python train.py --d_model=256 --activation="swiglu" --moe_layers=[0, 1, 2, 3, 4, 5, 6, 7, 8, 9] --routed_scale=1.0 --init_std_router=0.0101 --vocab_size=10675 --tie_embeddings=true --lr=0.000678 --beta1=0.95 --beta2=0.98 --train_tokens=348700000
Below are experts of layer 2 (counted from 0) of a mixture-of-experts language model. Rows are named router (the router's row for the expert), gate (a neuron's input weights, with its number), up (a neuron's input weights, with its number), down (a neuron's output weights, with its number) and show model dimensions 128-255. Each number is 500 + 40 x the weight over its row's rms, rounded and kept within 0 to 999. Numbers have three digits each.
After each expert's rows: a language model's description of what the expert responds to. This comes from a sample of Wikipedia text that the model never trained on.

# expert 23
router:486536547467527562467484514531501560520483451520482476438452506516485471507526509478440459474467498487528517529491526432485504473440479522436438512434494548548557451513515476451563474453508499490468535457499492473480466498566554511457493392540442484437548526448472555495494437507553533505451538566416542516506510493486491468527474585512597453457490470503459438488473555504479486558515
gate11:540496541470520518420470568450464543498508469469435457496552509471504447513593557473437487495453573452457485519473529582581531410464430465487469538471520470483500537462517438414535457494493465466446472483480448535522537484568526536438503491560493496505551461498474554456440454463468508421502518473472538488509536512492536484503546567476455538493506540550510489525455498425457465515563
up11:552509506482470515511478500433444540456483491510521500490497527494451467453586454478497509525442540488500482483537500612537520464488463440468534541462542435480469536454512488470569461491430501561518436538500510508519522455509496523509486506524446563528533531559481465527480545471474535478474500484420495485548529513459524490463595548606412521494507530568445573492425482434454556434547
down11:454547492564468527534562475530475470484546530556508517486492488610552511478487536521526506480602457548440471525407431516477476494562520465576482510539481499439525479501530516560516501532528545466470508453529469494568509457457484478470485551420522494556537485455493449578449501549478499481493520483485529494540552484555533466478490471560512482419529407512496479513592531541519474489520
It responds to: Latinate word endings. Word-final suffix pieces, mostly -um, -ium, -us and -ons, in Latin, scientific and technical words such as quantum, spectrum and ponticum.

# expert 19
router:526468524513460494545479433506504445517494543511501543543551511487471482487516499448483523562494584485483478498444455509451495451435538396485466598512488483538450474483524462538410444425496478435504520516488536429545569499563452476531530540462450434534468540501565483488490545464511503489506572507476455570553503591497458467524494473499432567531481524527445514505457478532459459467393
gate1:470459482529516471531539457546545463520567628479493431481479499512479604519451451512511472473509524486447526453572505441519393560471495496552484585432484515472480489544536460543448453518498503555470532446492456444520567557548503454523526484433509457530468473456548548483466545549478484482459526442453471512572475547485439478456526442478465564511483490538456593491516475553517466443502
up1:566530540475468542493499540473457527412430403505545637525550473513495437470539505482487563506504479491513452546471468540499587439504477540441492469540526481592511537461477559489535538473460482425503501506508573594479494488434467513499485513526488523509546514538431428482511452474523557504579501487516474417458530436542533468561439535497521439486515541491538434570461539474488553526512
down1:477569492408475420503505512557539412467487508510508535513449491467529534542515534518524506525520542609508468537486446517521512546506534528468471545457433459464415531436551523533498489428486459465529564495470504453493505561417524572528538481507615560497488573450539562534528461458484503498504455486515471485562550489466429420518481508441490521492516480493488476468505476536495571523546
It responds to: Action verbs in narrative. Verbs and quantifiers after he, was or to in narrative prose, such as won, lost, help, use, hold, both, neither.

# expert 18
router:472474572474436487469534510445480448437482518567518453514552539494510477486465425540478551526499375491476475449467461476536504501515414529497488497546486480475436399543535543440486524493457547517501525452573510449552547530514558580426491550462458494518542519468558580453518543440502519437540528471496496534553459506487449536499451461559458504510431502464525517459513513517480551489427
gate0:483506494523437470565493472491442496487513428411536547532498550529436548465527525495442537454527471594422466539450540498411467419479529428537469497526471568493462459425495507569479459495467548434536527494406529527517467501507473501501508495500468543550447477505555504532563534469487468451425465447506493483538405459523514508559530520492501531485468528497512589476398481539536548553495
up0:498510487528459492532496493490479495520480443420505533515480526528405501475538525495420500477559481610427536571475523458418464436487536441494481550506452561481479464443511518558473465451463530494528486481423542541543481477508478465504531482531432544560471491563544491474542548479468478484432480454528473490512415442529519488563561536503507528485471488501479627476425464479545552500494
down0:476531527515464523461496453437501546517479496509432438477525598477501550511542392525482418543568436506541498553535461477539530518532481490448529489476468490515429370502508520526533502534504484551472430563388510536496529563551478504543519503538519521452480427521443554426498423538546461449489517474453435543492454489414554490484498430530523494516559491484509493488474508454555462436488
It responds to: Sports and scoring nouns. Nouns for sports stats and play, such as goals, points, game, players, record, mostly in football season summaries and stat tables.

# expert 2
router:462485524534518467414502483579431510480548466510491554504541503527592497558498463517580548492487474431549500446461498518445514446491488474419558478574490522483422460484447474520491467483550544457422516523499601551430539492530481502548521530527525445559627478483440590440616461495562567433529569513493487515480458504473567509458544504529448452512477441538540535444523495506518511459515
gate0:476485468562503475494531544497496520465551486568521474558515517518528498503424421445516562518547433448506562494474511469442440454459496503476469491509523567512529454488519449524531462527514467516490531548521573531511502608458497485449411427479522514466500540504482466376448535563529510461505524534451515509533494588478472484541525524558486500537562446531516497490445540486513481408452
up0:493488499499454516490442453480451441536457545467490531461473435527500490453558532498436498527463590515476420484553474470522607595487496541522586457459497502526447538512501486544470541499497536502511492474500485468408462420517492557507631520512440468623481494523558531529546484471494451546507542528553526479490512511518501556495452483430493496463452547435461466526552462540475491588501
down0:438497417559535506494473533541539559523555544494523558538535494512507507463460443486576522476488433512484539464441517489452466459489513519437487534431536562428501464511531529530504509460498512501571497476461522440483573500495485431545391524539505462504535478468441455487495490533435547459451506557462526499536421481522542455532495528540515512493572453492498509523495491517528519468463
It responds to: Verb-completing particles, nouns. Particles and nouns right after a verb or article that need a following preposition, such as away from, in order to, pointed out.

# expert 10
router:510497436549571474474552593518437512546438481477465461611481514573552518462550471555493459507528496493529477526494531468506448537406485495528569493563499490534507542488481470465512525457503543458501531525476559480491479480549536524525512520469489537449463571520491496465472426548497472428535510513407522515549419542464483580569436432506461559473543487508536555518499430465502524500527
gate0:500492463473475489505470537557526501444492507465480461512476415547494531463464555494504490484400477458532493477510462470550490526494439436527526360519483527485467424493535553518502511499470563429574465461550444519452454563558522406501605531521473434471454487571492488479532434427500475491497496439487496523472477500474484615502509510522542480482464465488539460482469522539488494475561
up0:529551540516521483521547459417474480532517528530534566449543565495462457529552468530503525488591515547443472527513533529436505461535564509489460597478498505457515553491407448466497496487534458537419509517449552492575587471467472559486446464497563547538583511464523511505499502511499584492494512528543530455505556466508538414439488525479519471514528557544433548537521462467499532548468
down0:508493417499526565519510454493517475527496490482433495478500520510478557535453492553574468522479491433482511518552529482484505550500523441502569494532462488542525525473546415426557383439474526447487491517572561529486523500550515461565528585512532524498479471478505568490525421483519511488514515481465422484559544435508510541573487447495455456450533494520481468583412524509417468510484
It responds to: Table numbers and "ay". Single digits in pipe-delimited results tables, and the word piece ay/ays inside names and words, as in Vijay, Jay, Today.

# expert 36
router:553576488505508523459460554527462526495499592541461394461502533515445547512501590512509429490532456513510500563458422586514474449494501464527593572527469490533514509481538498533440603460522481515528534482525490486472502449484496487545505470533560460501536508491509444570492534487509502526465493446552442451502554502434565454536548502540611464493453494533534451514522462473490495547436
gate0:585507464488471525500408501500470550438495493452557565437561455554519483572508429495521529490483527454516456488457510528523533530500500548436471473523501468492483505536449508486522532504490593567429536456402469563556550521537530493432506548472502526532521465538502517460579488526525521468500567493435547528459494559470493532435500509463429580447585482491479568542422501492469467548494
up0:490473539418459471508566489442545449474492480479553482584460507534461483464532448399434402562516479458497497469495468498515450486578476512484484506335461505505516554510487511536529512494479482472449489558512525450447484509463552495491531510450499491490465509546482508553468505471437470487499430456448455504440439528510502511509484561489527518528487567456526513442486610498437468505510
down0:522495539484474481501607531420512518471519507520507447523430499533503530492531587459480453503515553489534525571465522593536468507509479455467448535465509442465547500500491507457530440496513471516535499546467500479496480515462458484567509535476462499471496505545474550498492527416471478542531461468503531535428509465418503511457497484577530500506515514408541428511490502522525526520504
It responds to: Commas and semicolons. Commas and semicolons ending list items or clauses, especially semicolons between infobox values like Folk; blues; jazz and );.

# expert 49
router:490420452487489491506500474578503487603452529541498536561484498532435473482514491434473440471460546496513499507568582508469482514519495479495466463434534488468502503435457476426476531500482485595440562497510549477552516519473513483468450456497471530477553446480484474561481452514550583535512532453540490495522497459431482515520500497467513498481555491442461538473514522487476445471526
gate0:518430514472476544505528509588510510472546482493553449558507461508505502491473468590494441475448538539467495473538496514457432583475476532452499523471495493542468503571471480523456506537523591560482552607478506520465463440464461496490514502461517520498410475539452529505513480452414502458502509442494541452446419474511426550479465501522447526493521486552474486512479488532486483507436
up0:494488506584487403544520511474465535485489469551422510422472545499492499463508587482535569532517495479544471462467472494475455449464500433530489480541481526458554492488515519571534522435488443471509472488545515483534468529485575530518505551543483498563536581493521480496481482545492457464476488578588460542529566526518540469447480485556561432499483487465507539538534487489516528505522
down0:463493488568475494532550571564457532530468499518493489534487516435545482426488473522524467489537501467459554468508566486498464546516543528565506525506539522456516554556556487456475535490539451531506490583527445473486483470499532449481493506504494470562490498487444535490510539474427470550437467447554562480500444475532495500433477497526522454466426554471430496485501425567526559509481
It responds to: Adjective and noun suffixes. Word-ending suffixes that form adjectives and nouns, such as atory, ular, ious, ional, ation, ible, as in compensatory and paternal.

# expert 14
router:589509475522577556519465471505455539409465501491517467535486557461449565492488524502524480505510584522528514463496561536483471493536535475510472570448489512508507485465483491553559530456496549509484527525457474453461565467423466526516582539519574520476586462457469469590440516439501538505472459463542465475555470434405512433482498537522584517525501512451518503494587531543529418513502
gate0:568485466517486495508522473538484473430520538461547439536555559444462519483566480502526543514519502505479450491486548508490467468525504502433501540504497499518533483507561542532564474532444452534449549459432471493499536497397489540505497481533546527513555488529463474547526411473457491472553498492492503468476426424539507476427436526518473491516545560433457484427480554499464512505534
up0:488545449472507485462560546376500573583522479487460455499466454505465485495512499485502515479511523520498533520546490536460560496451565545542497478527518497492472553499492406435462540524542456539491452483529504504537545512567535532541474454458420501517448533519459506409466514469530508503449475489546497531513470538458503536473535454467521498469510443569546466630493414392516533496506
down0:454504497524517484488535575473472506553486500495571484420510485510504551581476420511458480500526542512513482423488539501501509533467521548491444454501559470449504480558532475418453546524459526561528504520491513468501530462542486503544484464523516502553510474469473471428459549567521480536511480553479460538528549538563585489526528462525541609508547434564550566443533477481517554525502
It responds to: Commas, semicolons, list joins. Commas, semicolons, opening parentheses and "and" that separate list items or table fields, especially semicolon-delimited award and schedule rows.

# expert 24
router:529522495522553549505512494471451489446552435520484554512566519447469461487557535551447510533502505505514465519487514517469543461455505444484474470516527521422521453503507505540530536475406564556445513443468585462502480481556520463471514510540482505551513473540504594487536542477524591488519450580503482591504569509494497438525541554461474496560480419495551490532574561470434511499504
gate0:560478511531436547523471439504558540460463524529461433468463561476477453535505555509521529479578542548509503523488502419487538502457443520504463462527486461471435505487494427453517424507530492529508473546504562544505549551545484471474478489501504472508551503576555541541479503458520508524449499577475480590510467467483498506556478563519495490482542484560539512548473514514574526535398
up0:507554562430513576508564477546575480460583537609472504494515556459434495497513494531499542500493484507461541525410491510482507531479423527482442467481485394427490482497548538471469454523431492547534532507477458512501478543515454489505536502488476480466514525487550541496486590463489478538491486492489504486531546539470527502525491550547504485541485545523537482502462522519510507456457
down0:522573574535460447516428502562544538593524456502545480462474532476495446406512440480507505487497561507565534517485481459592499516512458467555465459492517455561600472483497511497490408572493595569446499517546482523452553510501476420408426467476492521464568514454431506545512522519431448486533410517517566489490443553497559462535452404473480509481511578504485508548439511491492497516498
It responds to: Institutional and field nouns. Nouns naming institutions, media or fields after of/the, such as University, television, Science, Act, law, survey, computer.

# expert 27
router:412469517532519526515420487560523557468485523517412502500515487469425463427465444547473532525510435459479511482520472503495536516520479534516563490497462481587447482459577491495487472514445462422512537527551471427447444478584555515499504441536536590450468519523544484515485523506523518453508478447457467508461420535563526466516533438491545405525509521567547483462518545504502543533493
gate0:474512544447503547497526519587581541490447509454480415464593516508491550498436475520533506472423478417441513482519514446447433500494485530583443465455496509528500447441494419429515507534491495520523548490573486523469450494513498540484510560564468518489527355463504495494496524496527479468466460523498534521468574503501531507469544494538467552513528515524510469450514518481532480542459
up0:535473422498481475460448478463462473565569527485548590516469541438512436467556520462520474560606549529570528550494507531540564488470536484444568537521496507528538589563535582559473512441502494501451448479456556471519523506486532420508436459515502463504463573519474543501499493499516494496459512513527466527530443526491496488562505509468557509494495482483465520511521532482446486464480
down0:502405522523532572521519574567497483548521523537537489517456473457505427448471430523551560454442508494492487500477482460456531537539479457550531419471493475569480432463502487523483486458460486516490543544544483479510500500490488537514496552466529528517552489466455510465532452534507509475545507477440507508538462509497454486468484456493517504523547489634495478487507540497457539522483
It responds to: Mid-word suffix pieces. Word-internal pieces such as es, ic, ics and ik in names and words (Mun-ic, L-ic-ense, Ay-es-ha), plus capital letters and single digits in tables.

# expert 63
router:498490540580529455435466555570503488549474534552577493550523449468514492506571574512505543546550418444537503545413419532502443532494440527528465471512538586551512510460463456551477459489449555506493485550492579498526514566519540520496520515520521560549501544579455476474508496530507582550450464479462529520519462464513463482545500479451463497529543472462563422524528481454507495508508
gate0:508472516408436561460399419484560505540480558469484555488506490420516445517499500488482498496507461490576475495466540523510546516514461542502456516519531360525536535517508533500471517467494565578453519468458510546453481519505451532552481519477515549502551518484515535452519549584480561539415490521468547465524475461499521480525499473500521520482515517505547577478495544436456474531475
up0:451483514455470541456416455508530482552443525478516531465450527519476464504512512489494481492521497491536474521430552510490467519495471537478425498522542456537509536489512534531467554538536500515445539481454479550434445529493421500575468486539460409478562525512527524484598477583453537524451453505482561552490563430469530450484495496499510543527476504461513508441534552456501479526518
down0:583514506550529576531511438443479438441478523533501411485582525565538555554494483528473463447449539446536511520520558403448497546440478562547513555520502481513502499488486491412572548445570518493490444520484495473512482463508482498526522536435483522481561529388555513481478541503599471550506497506521479449465541493494516485463504504549551549559464512528469612500518521534489528545475
It responds to: ism/ist words, civic adjectives. Suffixes ist, ism, ity and ical (Method-ist, Loyal-ist, pian-ist), plus adjectives like national, public, political, local, international.

# expert 40
router:455556521572546557538410540480523479484519483499499491506431569534466447524473449452474537408448498529457496463512543499472476492537430556532525487472504547497501454546478520502488499469548542462574542431414487501469495555497569496552486530503478510449487519433555546442541486525493445541463517471468457453470553495545485485484446415467490525538452504518467436503452498467515504450493
gate0:512539532541519454487471508451558449457565530439450470482519456489504514545448541578536527489481391483440528477576537506481507505482476538478481503567479486495454498497448532481465411442478503474554503512489450501472458448548537522440524531510504468501438448506446509452515509439425509464457503498519504515516512520543468482510526584475508440488497534535520451536490506509446490490484
up0:472502456534515524488554493509530475501476437525510462525477533549500565416573532530496528463487554475569491481512535565512494506446500530508563468493537554476612474482514411580540543476481521500467485538551511530510472534478483478495557477501425455451534642487497483549480393588556480502504466508495395472533511507533460468486387380441492475513469485465484478473527516464489566576530
down0:496611533508479495554505506522459595512531476482553536494478457476523529560523559520528471506467427547507526494442470479555556501596505437490436539509445543496543540508504525503532509477470478475471479487521429520487439526500540444559474547565538509524520506487482475551488504502435477484585505478506497498455555529465572513533529505544516600453512479495510479518466480505464506465487
It responds to: Plural and word endings. Final suffix pieces ending words, mostly plural s, ers, ies, ions, as in Diamonds, kidnappers, Albums, Singles.